config.yaml
experts_per_token: 2
moe_layers: [0, 1, 2, 3, 4, 5, 6, 7]
normalize_top_k: true
lr_router: 0.000494
num_key_value_heads: 1
norm_eps: 1e-05
optimizer: "muon_variant"
lr_mult_down: 2.0
beta1: 0.95
schedule: "wsd"
decay_shape: "linear"
final_lr_fraction: 0.1
doc_mask: true
max_steps: 6127
Below are experts of layer 2 (counted from 0) of a mixture-of-experts language model. Rows are named gate (a neuron's input weights, with its number), up (a neuron's input weights, with its number) and show model dimensions 0-95. Each number is 200 + 30 x the weight over its row's rms, rounded and kept within 0 to 999.
Before each expert's rows: "mostly gets" lists some tokens that are sent to it at least half of the time. This comes from a sample of Wikipedia text that the model never trained on.

# expert 9
mostly gets: "a", "o", "i", "e", "ra", "ia"
gate0,163,169,206,171,222,156,187,188,259,170,209,222,164,183,224,185,197,195,244,247,188,204,187,244,223,222,179,181,188,160,214,196,167,185,227,208,286,165,226,210,221,185,206,184,159,167,246,184,171,183,170,183,176,168,229,233,213,195,203,149,149,191,196,221,225,218,192,178,202,158,210,217,177,237,239,194,246,183,241,174,204,186,209,233,236,227,147,227,196,169,170,210,127,164,163,212
up0,148,197,253,266,228,138,225,168,211,228,156,176,193,220,174,228,187,226,223,173,163,237,222,201,235,218,220,189,243,203,222,277,137,221,172,210,184,194,179,220,135,206,209,192,238,211,186,197,190,175,198,219,204,256,139,263,181,167,231,187,212,147,173,177,197,180,234,178,189,213,185,188,178,229,226,206,224,173,185,210,199,215,167,210,241,208,162,190,233,174,205,201,199,169,201,150
gate1,238,210,197,232,177,190,196,239,205,255,191,277,227,143,196,179,138,211,239,172,226,169,191,184,193,174,151,156,211,213,198,168,190,190,164,151,222,167,170,193,257,206,253,239,268,187,151,203,216,270,158,219,205,203,233,233,215,242,178,190,174,202,163,153,211,210,187,206,184,173,207,238,211,191,204,249,141,171,225,193,187,192,231,232,230,206,214,199,183,199,186,214,199,218,163,208
up1,237,238,203,210,191,214,225,189,194,226,208,289,180,203,196,200,234,208,147,218,237,203,184,162,215,164,203,231,189,225,226,168,203,195,163,175,232,160,167,171,204,211,219,196,236,163,239,152,188,226,185,186,225,211,184,277,172,207,176,232,187,152,176,181,167,221,211,218,213,198,245,163,167,215,162,211,209,183,244,171,142,191,167,216,188,234,142,215,154,201,235,206,207,184,226,176

# expert 1
mostly gets: "202", "201", "200", "198", "199", "197"
gate0,186,236,189,201,164,207,212,199,179,232,165,195,226,184,192,207,243,164,213,207,214,198,212,174,211,185,213,196,177,159,151,222,166,135,200,246,212,249,251,172,240,167,209,163,176,226,202,236,205,253,250,188,179,260,151,203,206,196,218,185,139,226,222,218,240,207,208,174,210,221,265,189,230,229,221,198,146,218,150,212,174,179,215,140,157,211,204,191,228,210,223,246,211,201,222,235
up0,122,205,233,225,179,176,215,188,242,256,184,196,195,224,156,219,232,167,166,294,262,221,191,193,188,181,176,175,173,192,248,221,170,171,181,205,215,195,247,252,165,220,152,225,161,187,215,206,198,176,203,237,220,229,203,210,226,156,245,198,191,107,192,215,196,205,200,194,191,184,178,176,253,209,150,213,152,201,202,207,170,171,233,225,168,204,220,204,233,202,188,215,201,207,235,192
gate1,115,201,220,185,248,250,198,203,205,175,167,219,190,210,225,198,171,150,239,216,201,188,161,141,183,199,191,160,192,183,246,185,236,220,195,164,265,177,222,233,221,242,182,206,201,170,225,250,184,191,170,208,205,161,180,182,208,176,215,111,245,218,186,214,188,169,257,184,163,188,199,198,163,177,200,196,168,217,206,184,176,169,187,196,217,145,163,186,139,192,151,142,167,199,180,264
up1,195,180,239,203,213,176,149,232,230,222,250,184,208,205,192,216,166,219,154,133,219,186,216,229,138,182,209,217,167,178,220,209,201,140,207,239,152,235,163,193,211,175,200,215,212,182,230,221,241,214,234,211,255,197,242,249,235,177,241,283,193,236,224,196,179,158,186,203,151,196,213,247,230,179,207,188,161,211,169,274,204,211,179,150,224,169,198,172,212,167,261,182,210,197,195,207

# expert 10
mostly gets: "b", "h", "l", " F", " p", " d"
gate0,205,208,193,225,203,242,229,222,209,227,208,208,239,174,196,221,182,244,199,203,243,174,216,175,152,202,253,174,176,233,181,223,291,217,183,215,193,176,231,222,204,200,158,135,184,203,178,243,246,224,182,284,130,177,197,167,196,207,181,190,188,197,171,128,256,232,188,238,232,223,224,216,218,195,155,191,249,193,194,203,190,216,235,204,194,217,185,202,214,233,154,235,201,202,142,196
up0,223,191,187,188,209,164,226,207,209,234,196,197,204,154,190,241,209,141,217,206,210,185,172,166,213,211,237,184,224,205,195,240,178,211,181,242,206,214,267,173,199,218,207,159,195,196,170,216,209,236,187,236,141,195,226,226,174,230,183,150,185,157,213,135,227,146,248,207,144,205,248,176,166,208,165,247,262,246,229,133,196,217,147,197,231,199,202,199,245,249,171,218,180,217,188,216
gate1,209,229,145,137,187,215,183,191,182,257,167,158,199,175,149,187,214,218,193,207,259,210,263,175,153,163,244,206,176,216,178,192,201,160,238,165,176,152,215,192,194,193,205,239,166,208,174,217,178,200,168,218,186,186,224,190,229,150,181,194,191,203,228,196,231,168,236,178,224,213,255,230,198,167,170,177,243,211,210,196,215,160,233,171,205,233,185,156,176,281,191,281,181,180,229,241
up1,178,234,217,203,203,148,199,216,212,218,196,235,165,227,186,214,187,214,272,164,212,144,139,219,202,172,174,229,219,154,232,249,166,218,186,214,173,178,210,215,239,202,174,229,167,212,204,252,213,176,163,205,209,174,191,229,177,194,253,167,202,164,180,245,200,184,189,188,183,189,258,158,189,235,225,196,150,227,195,193,230,216,246,235,172,214,204,236,224,204,149,241,231,145,233,221

# expert 8
mostly gets: "–", " \"", "'", "\"", "'s", " over"
gate0,176,187,151,226,229,218,250,251,191,195,223,195,192,194,206,224,268,209,190,178,185,218,172,222,194,174,200,182,213,239,199,207,206,245,223,192,243,184,93,267,183,218,134,160,193,228,197,174,187,196,244,216,242,209,222,211,192,236,204,167,189,173,167,152,195,170,215,192,145,198,141,174,188,195,188,232,200,201,266,211,311,212,195,231,222,187,206,232,267,155,173,203,194,237,234,220
up0,228,256,177,228,279,183,222,199,187,213,184,262,207,219,168,154,163,204,179,203,155,206,241,206,244,208,179,215,239,176,233,196,177,200,211,219,144,245,213,208,153,204,212,212,210,255,191,223,200,180,213,186,216,211,140,157,155,206,125,202,187,186,152,230,193,219,147,203,241,219,167,197,195,190,217,214,164,217,185,164,130,192,175,201,162,176,197,218,188,188,198,193,175,191,166,170
gate1,180,206,241,195,179,150,210,196,166,197,177,179,208,215,197,167,214,197,237,158,187,220,256,225,204,198,220,227,199,200,197,229,218,206,217,185,238,254,166,178,214,227,196,160,184,180,171,228,178,201,174,222,205,240,230,165,221,214,236,161,179,181,128,235,203,220,180,151,190,195,193,213,238,164,208,166,176,241,252,238,250,221,181,173,224,239,228,173,195,176,162,180,139,208,166,198
up1,147,216,148,214,201,224,252,261,188,208,263,134,141,210,165,264,235,210,166,216,226,136,140,217,186,191,182,180,179,174,139,225,238,211,212,206,188,214,187,230,227,181,197,227,226,209,172,212,208,232,249,169,186,204,184,202,210,166,226,196,162,186,184,200,148,157,194,246,222,253,172,204,210,153,200,243,181,252,166,168,180,237,181,183,196,239,197,200,195,222,230,235,198,175,225,220

# expert 6
mostly gets: " and", ",", " (", " that", " which", "),"
gate0,169,188,197,218,154,161,218,189,211,222,240,156,218,136,206,189,223,235,156,238,174,187,215,206,179,271,214,224,194,226,228,208,147,180,157,216,198,188,205,197,171,156,106,210,199,199,195,211,213,192,238,196,185,202,234,161,189,176,161,191,212,247,231,164,190,219,256,210,232,177,206,181,235,201,170,218,200,211,171,225,161,176,196,237,256,212,159,193,235,148,197,196,162,207,164,197
up0,214,154,183,205,174,192,205,246,190,215,227,162,226,203,191,171,276,211,212,194,204,171,267,175,189,173,259,186,244,202,199,180,190,156,166,203,215,179,179,188,180,190,224,229,179,197,187,226,203,199,194,221,142,199,202,190,209,194,146,237,240,179,222,151,207,245,223,218,208,176,218,158,280,183,219,200,194,250,158,152,212,193,182,232,227,211,169,205,215,170,251,171,188,195,223,216
gate1,200,225,156,236,226,200,156,183,200,261,201,237,196,170,218,200,224,185,201,246,233,145,212,185,211,191,245,189,264,199,175,184,160,274,229,182,237,179,148,201,201,184,163,150,151,220,186,169,182,146,186,200,184,254,214,221,186,218,181,254,243,199,214,235,192,221,194,209,213,205,185,228,215,173,153,222,190,187,228,205,217,159,178,220,207,113,216,173,196,196,169,158,154,226,168,179
up1,230,183,174,177,187,187,224,208,198,230,251,150,155,248,187,277,217,177,225,204,186,176,164,188,192,217,248,193,187,202,190,232,227,129,186,139,255,207,229,167,161,262,172,227,211,172,149,204,188,217,193,200,196,163,178,184,219,184,201,208,252,212,216,203,120,163,241,222,223,226,179,230,181,144,210,228,209,201,148,238,200,204,182,208,149,240,233,176,202,220,190,225,163,164,198,176

# expert 5
mostly gets: " Al", "ot", " Mar", "ij", "ert", "or"
gate0,167,236,252,201,202,225,213,189,247,221,221,193,208,198,205,153,206,217,230,170,213,189,185,225,233,219,222,163,189,247,213,215,148,145,161,163,209,227,195,274,155,218,236,154,155,217,161,214,218,176,191,192,273,171,152,216,216,168,177,211,186,197,143,224,172,166,255,193,200,189,219,180,191,225,212,215,219,214,242,170,210,180,233,204,239,179,208,209,208,195,206,200,176,235,234,222
up0,207,238,212,165,179,144,280,206,218,191,214,185,233,219,153,199,243,210,212,235,218,227,148,156,210,194,209,221,162,189,213,218,209,207,199,190,223,182,177,217,184,227,170,176,180,174,157,216,171,184,167,229,156,264,243,168,163,215,189,213,202,234,263,186,149,164,228,193,181,212,227,265,229,159,262,187,242,197,179,203,232,200,222,212,210,236,145,207,152,238,154,188,207,209,180,221
gate1,206,176,154,138,161,238,201,215,224,215,186,138,214,217,151,202,248,185,255,209,221,225,211,199,216,198,213,195,198,247,213,223,187,197,178,141,184,175,198,214,243,223,214,190,188,244,183,206,166,263,156,194,193,239,202,171,190,232,224,237,178,180,230,197,227,200,212,225,185,195,231,179,147,189,142,152,127,192,197,214,196,182,182,201,149,178,205,200,220,196,214,210,222,227,213,240
up1,272,221,178,154,152,204,194,192,160,240,178,202,178,206,207,154,176,167,123,193,200,185,203,177,221,210,248,207,231,151,182,185,179,190,211,167,212,140,154,189,177,247,165,258,198,217,213,234,253,226,221,171,207,268,225,241,194,189,207,184,263,189,199,190,171,235,217,200,216,190,202,214,166,155,225,169,224,153,193,189,185,150,246,180,153,200,235,221,187,211,239,210,218,234,199,198

# expert 7
mostly gets: "s", "ers", "ation", "ings", "ion", "ations"
gate0,176,232,184,192,189,175,215,211,250,230,218,250,229,180,184,186,188,243,231,212,198,200,215,169,246,214,190,250,215,189,176,252,197,155,233,159,222,219,213,240,179,205,251,185,242,184,173,170,212,214,192,207,151,201,189,186,224,216,192,145,199,195,222,210,189,211,242,201,187,227,181,204,184,218,223,180,146,172,196,215,246,176,170,235,146,189,226,217,215,187,173,161,236,167,222,235
up0,191,217,230,190,207,187,211,164,200,173,192,176,193,220,196,210,228,180,175,201,272,214,250,202,168,218,186,254,214,237,163,212,192,212,221,226,175,212,232,217,199,142,197,253,210,246,178,201,213,216,258,229,202,214,243,208,229,242,171,242,182,239,210,233,216,233,185,144,164,221,184,217,198,217,235,216,200,148,187,216,194,177,206,136,282,147,193,173,141,184,193,172,246,163,179,182
gate1,227,226,189,201,182,218,202,162,217,187,217,192,200,183,251,188,240,173,219,220,168,162,233,201,166,238,189,291,236,139,177,153,217,259,168,219,197,198,225,201,203,154,217,188,183,206,249,188,187,159,174,213,177,177,210,188,204,165,219,184,204,178,228,206,220,193,233,171,218,211,187,167,155,214,205,216,231,216,220,214,194,183,182,171,203,171,179,208,171,207,207,219,200,201,204,182
up1,195,176,228,177,217,207,185,174,183,178,233,160,184,200,250,173,271,190,200,197,208,196,229,189,159,202,211,273,221,176,169,183,213,221,159,190,159,204,208,233,207,173,200,205,171,169,245,182,164,202,249,229,193,187,226,168,225,160,237,238,252,199,206,195,196,235,246,225,205,233,203,227,199,191,196,165,180,202,194,152,214,199,180,203,177,201,186,189,198,178,197,159,212,217,225,189

# expert 13
mostly gets: "ag", "c", "ig", "im", "ac", "v"
gate0,191,158,209,201,200,182,263,226,210,204,223,206,207,208,181,195,239,136,233,186,152,199,210,165,156,135,230,154,182,142,185,131,184,210,177,181,175,224,185,191,209,201,181,191,167,232,190,224,215,184,168,216,223,178,189,236,180,201,138,197,233,176,183,188,220,275,164,178,175,151,199,184,162,199,180,183,173,258,216,169,197,134,250,226,239,204,238,213,142,218,233,151,208,207,277,267
up0,127,177,218,192,232,172,218,269,173,182,260,133,202,184,168,224,178,228,212,199,163,192,200,231,143,178,207,223,226,217,226,191,243,168,261,237,202,210,253,188,216,205,214,182,170,195,182,188,214,192,219,193,227,224,189,199,224,212,200,230,262,173,222,216,204,198,135,232,218,180,205,179,197,202,174,185,240,162,179,152,216,226,210,271,237,231,246,202,227,183,190,196,205,164,226,176
gate1,154,177,214,185,179,166,190,205,178,192,186,234,176,232,206,205,200,192,200,211,183,174,209,230,261,240,230,191,250,194,198,131,215,226,235,170,242,186,225,235,183,183,191,214,188,208,186,185,225,201,142,159,234,231,175,168,232,179,249,182,209,177,169,221,243,200,184,192,191,217,195,210,230,223,228,238,131,153,188,184,155,215,243,171,187,186,157,182,202,246,169,201,184,205,182,130
up1,204,202,174,219,183,192,207,182,137,232,194,195,295,196,183,183,216,206,200,189,153,212,202,162,175,181,134,170,177,224,224,260,198,241,173,198,229,182,227,197,205,200,227,182,222,225,204,192,196,246,237,218,125,234,227,208,199,193,198,191,222,229,231,186,246,199,199,199,215,189,199,206,200,242,164,176,126,212,176,191,173,217,152,216,218,194,236,200,207,193,193,220,181,206,208,214

# expert 11
mostly gets: "|", " |", "\n", "\n\n", "==", ")\n"
gate0,218,131,239,217,269,195,204,164,261,202,126,194,174,172,224,187,171,208,201,200,205,248,215,229,233,159,168,190,244,164,234,123,170,222,216,202,177,255,187,190,218,224,180,200,186,242,203,187,191,231,208,255,183,183,237,215,131,202,164,185,208,174,197,236,181,227,166,131,228,246,192,221,171,187,189,169,193,205,185,245,210,179,227,152,202,225,195,194,232,241,207,190,230,193,208,238
up0,201,175,220,223,251,174,164,186,229,216,149,201,155,171,207,189,190,231,230,172,147,221,182,256,221,248,221,217,198,204,152,181,186,178,164,136,167,178,231,233,164,195,181,195,197,238,188,198,252,201,163,180,156,209,211,192,227,253,204,248,186,218,184,211,200,209,176,218,265,268,196,177,184,231,191,210,179,214,182,193,192,196,194,216,188,152,221,186,190,207,181,229,223,175,150,167
gate1,227,197,226,265,243,281,205,216,203,253,156,196,212,158,171,138,194,194,235,241,136,236,116,210,216,150,191,199,197,185,192,226,140,147,193,182,201,214,175,188,198,217,230,224,186,236,201,246,181,245,225,244,186,205,189,230,202,213,181,210,138,241,207,213,136,211,235,189,154,220,186,240,247,174,131,222,210,222,167,173,199,206,200,179,215,227,207,179,189,185,164,212,230,186,217,229
up1,200,235,185,155,159,251,269,172,197,222,150,221,178,139,150,195,231,185,220,152,220,196,211,237,165,224,220,204,241,214,216,198,177,199,211,208,202,196,163,134,197,259,159,215,179,169,226,211,182,207,259,206,150,210,170,156,199,185,183,176,198,232,188,186,135,215,172,148,182,231,190,217,253,230,223,223,190,187,163,233,184,196,235,171,184,203,148,219,177,136,220,195,208,224,167,224

# expert 12
mostly gets: ")", " C", " S", " B", " D", " K"
gate0,216,162,170,211,235,187,165,144,202,141,171,236,213,121,150,173,205,165,166,179,186,238,154,272,183,213,237,203,214,224,193,191,235,241,247,256,207,211,190,220,253,189,175,213,244,190,216,254,229,245,203,225,158,192,223,203,194,218,219,223,161,165,137,236,199,177,206,183,207,203,189,208,184,166,247,234,200,195,216,222,142,167,200,179,232,168,207,147,212,193,159,194,230,185,203,211
up0,196,210,201,250,217,213,197,183,206,165,168,233,196,238,199,183,228,180,157,200,188,251,225,213,256,186,189,206,184,187,172,243,191,149,253,196,146,235,215,191,238,213,210,177,163,213,185,178,227,232,222,202,206,185,238,179,258,207,158,196,246,196,174,198,151,177,166,168,231,150,196,245,206,258,219,208,232,160,187,191,212,196,223,151,191,188,212,211,184,133,181,199,216,191,147,169
gate1,156,218,203,151,162,201,230,174,219,219,172,229,184,252,189,230,136,220,217,184,153,220,199,224,197,207,156,208,193,209,195,181,195,210,223,176,196,161,179,192,210,187,228,192,211,208,174,142,186,252,237,203,232,185,169,220,196,214,157,147,184,188,191,213,223,192,189,162,180,144,207,255,168,206,187,191,157,246,217,210,208,203,199,225,200,206,216,147,215,174,164,142,205,227,155,211
up1,178,237,197,171,213,193,174,167,228,245,156,194,163,207,195,249,187,209,213,187,232,242,232,201,193,164,192,166,206,234,175,206,196,209,230,218,220,177,170,188,202,226,230,150,224,161,150,158,238,167,184,184,197,225,182,218,165,225,229,215,256,223,178,145,201,193,212,173,148,210,176,224,178,214,200,229,180,276,209,188,210,204,193,219,175,209,192,220,194,288,164,198,215,270,140,174

# expert 2
mostly gets: " ", "6", "2", "1", "8", "0"
gate0,188,177,236,182,195,238,213,222,210,224,142,199,215,202,195,181,195,209,213,230,161,197,201,224,247,209,212,189,222,161,160,247,172,230,171,216,171,179,201,155,231,261,181,201,271,216,227,153,246,192,219,204,187,228,237,201,218,160,284,199,199,151,253,224,174,237,201,251,200,220,228,226,192,191,209,196,150,208,171,246,184,225,163,177,243,179,162,213,229,170,174,226,175,205,221,296
up0,154,192,201,183,228,238,171,239,220,205,178,193,201,173,150,230,173,248,183,206,220,201,206,201,198,233,256,141,195,170,151,204,203,201,154,262,206,169,243,192,205,214,221,186,185,180,178,113,233,172,196,223,203,160,217,197,245,217,207,233,179,210,118,238,222,213,208,234,188,214,209,215,222,129,172,236,218,157,162,220,160,180,212,210,229,224,193,204,204,157,230,203,181,222,193,206
gate1,191,226,209,198,238,221,165,212,189,200,197,176,222,224,240,201,215,182,238,200,177,191,229,189,232,223,265,237,278,225,161,169,231,240,204,171,203,240,214,219,252,213,163,229,156,194,155,154,187,165,163,143,175,236,130,147,160,217,191,207,231,195,205,190,216,167,188,202,198,166,219,184,226,157,186,190,164,184,170,213,225,136,231,163,160,202,242,166,231,157,184,264,176,195,206,220
up1,242,200,198,228,232,178,202,220,230,186,181,164,201,220,207,214,140,224,218,206,152,218,202,174,195,190,261,276,228,197,175,235,184,201,231,209,300,170,193,205,219,238,232,198,166,193,157,161,209,192,176,219,168,163,210,212,179,190,177,191,223,188,140,180,159,141,226,228,197,218,232,211,181,174,227,233,197,187,203,235,218,224,188,218,211,279,265,211,147,199,170,200,200,191,188,188

# expert 4
mostly gets: " in", " of", " on", " was", " with", " to"
gate0,213,258,177,178,232,192,219,205,229,202,185,198,175,182,191,166,257,196,244,216,183,235,182,207,216,207,206,224,191,255,176,199,158,252,213,190,207,198,193,206,224,180,172,190,188,180,239,184,169,208,179,142,186,126,190,196,166,177,182,213,227,233,207,248,212,188,215,183,155,178,182,167,221,243,218,237,198,186,162,160,173,166,181,199,232,182,143,258,237,200,209,132,232,166,186,182
up0,195,221,266,214,179,206,226,193,259,223,226,188,195,205,198,259,223,205,184,192,201,187,235,212,204,199,174,211,180,205,143,218,227,185,206,158,175,142,142,183,191,138,221,226,228,234,172,201,167,189,142,132,206,238,161,207,237,222,160,195,238,190,161,177,188,189,184,206,194,207,265,206,250,197,269,189,155,163,228,190,180,224,137,233,154,141,196,166,219,190,161,182,196,204,247,155
gate1,178,185,179,222,187,209,172,174,233,203,216,223,201,253,198,204,185,242,221,189,166,237,231,215,229,203,248,209,198,172,241,185,273,241,167,226,198,192,202,269,181,272,192,180,245,242,183,254,159,209,239,207,147,182,193,190,269,230,263,208,227,256,169,219,173,221,204,172,175,181,189,165,173,169,212,208,200,185,201,161,229,180,192,198,183,200,190,235,138,200,164,192,238,276,222,183
up1,152,229,185,235,212,170,183,200,202,215,216,224,162,183,219,139,182,201,152,182,188,165,248,211,230,227,178,180,164,171,224,196,241,165,165,203,142,166,163,253,178,230,198,275,186,213,186,207,232,205,203,150,199,199,203,183,213,232,161,190,211,161,215,241,213,234,233,264,192,198,161,238,199,229,172,226,177,194,198,132,156,190,218,167,233,166,208,239,249,238,190,173,206,177,211,177

# expert 0
mostly gets: " a", " the", "'s", " The", " his", " an"
gate0,214,238,171,208,224,205,159,193,169,205,213,216,244,207,209,204,175,237,165,192,200,165,172,193,170,184,208,140,240,218,208,180,242,200,221,235,204,180,212,229,188,230,222,186,226,198,234,172,216,175,172,172,152,218,240,275,222,234,211,186,217,241,241,240,179,202,226,179,170,162,184,205,143,215,187,206,218,207,176,175,207,172,200,208,205,180,223,231,211,166,196,251,168,205,143,242
up0,193,205,210,185,173,227,177,185,186,155,201,160,214,180,159,196,232,166,191,137,173,226,209,197,218,222,184,165,189,196,218,221,217,183,204,185,180,238,184,225,161,178,184,208,179,193,187,238,224,179,198,199,208,216,147,208,253,228,211,217,177,183,184,208,251,182,231,211,257,204,211,204,194,190,230,204,170,166,193,159,199,182,196,190,231,208,204,216,234,175,244,167,191,235,242,243
gate1,196,183,201,221,197,207,169,172,202,206,267,202,192,198,200,208,182,218,173,226,195,216,230,269,170,163,164,174,122,208,167,185,220,188,225,172,170,223,197,244,210,223,229,198,167,171,172,168,226,204,246,196,187,150,217,270,231,138,211,202,178,173,177,185,146,250,214,236,189,229,196,200,198,188,214,207,232,200,239,295,193,220,202,184,181,246,193,189,170,146,171,196,242,201,211,226
up1,181,207,193,268,228,188,172,181,236,216,203,203,231,161,170,246,193,256,215,235,212,185,197,165,186,172,153,201,197,191,159,193,206,210,212,153,203,202,190,204,205,167,168,147,187,180,201,198,257,193,202,212,254,141,223,219,183,177,194,199,228,265,182,236,207,212,131,162,167,223,220,164,219,191,175,226,189,208,215,202,229,223,232,222,207,239,180,193,198,153,119,162,170,265,146,195

# expert 14
mostly gets: ":", " A", " he", " He", " E", " I"
gate0,150,193,199,170,163,214,222,175,181,246,240,178,159,240,134,179,198,182,201,172,177,201,226,191,160,228,190,186,208,175,156,198,240,221,179,200,243,173,251,231,195,170,153,205,203,154,192,206,201,222,212,281,233,168,231,231,190,198,172,185,152,138,229,200,182,188,239,238,197,271,167,193,130,182,188,195,214,207,198,140,186,205,158,226,158,210,165,215,247,180,142,214,168,202,130,181
up0,165,183,162,183,209,237,226,188,185,200,174,212,173,281,143,202,197,145,213,185,148,185,185,187,207,210,142,212,200,233,199,229,228,183,159,197,212,187,267,222,155,164,138,236,181,155,171,227,235,239,254,218,188,167,191,223,205,172,174,215,171,163,185,175,159,192,207,180,204,238,194,218,169,179,230,204,195,232,225,153,211,213,164,218,180,233,161,217,248,215,161,213,204,198,159,211
gate1,222,215,221,196,192,216,188,187,202,225,194,197,258,198,186,192,214,161,181,202,214,227,214,203,175,166,238,234,232,230,146,248,228,201,189,235,209,207,184,212,221,234,198,163,189,147,254,213,180,230,225,240,163,196,143,234,214,193,156,175,172,184,175,181,206,226,242,214,199,250,176,149,208,184,204,180,151,193,209,188,163,174,165,260,224,261,274,225,199,215,219,226,175,191,266,230
up1,214,144,192,220,207,178,220,199,185,223,231,181,185,166,196,227,217,215,225,241,146,157,178,221,216,222,182,189,212,154,222,172,188,183,217,188,224,191,226,147,194,224,134,162,197,250,179,201,213,163,124,211,252,251,203,169,148,214,214,147,183,207,214,208,178,180,226,198,194,187,287,250,186,215,189,137,238,175,207,233,196,261,190,174,197,189,213,237,196,208,221,187,266,235,167,120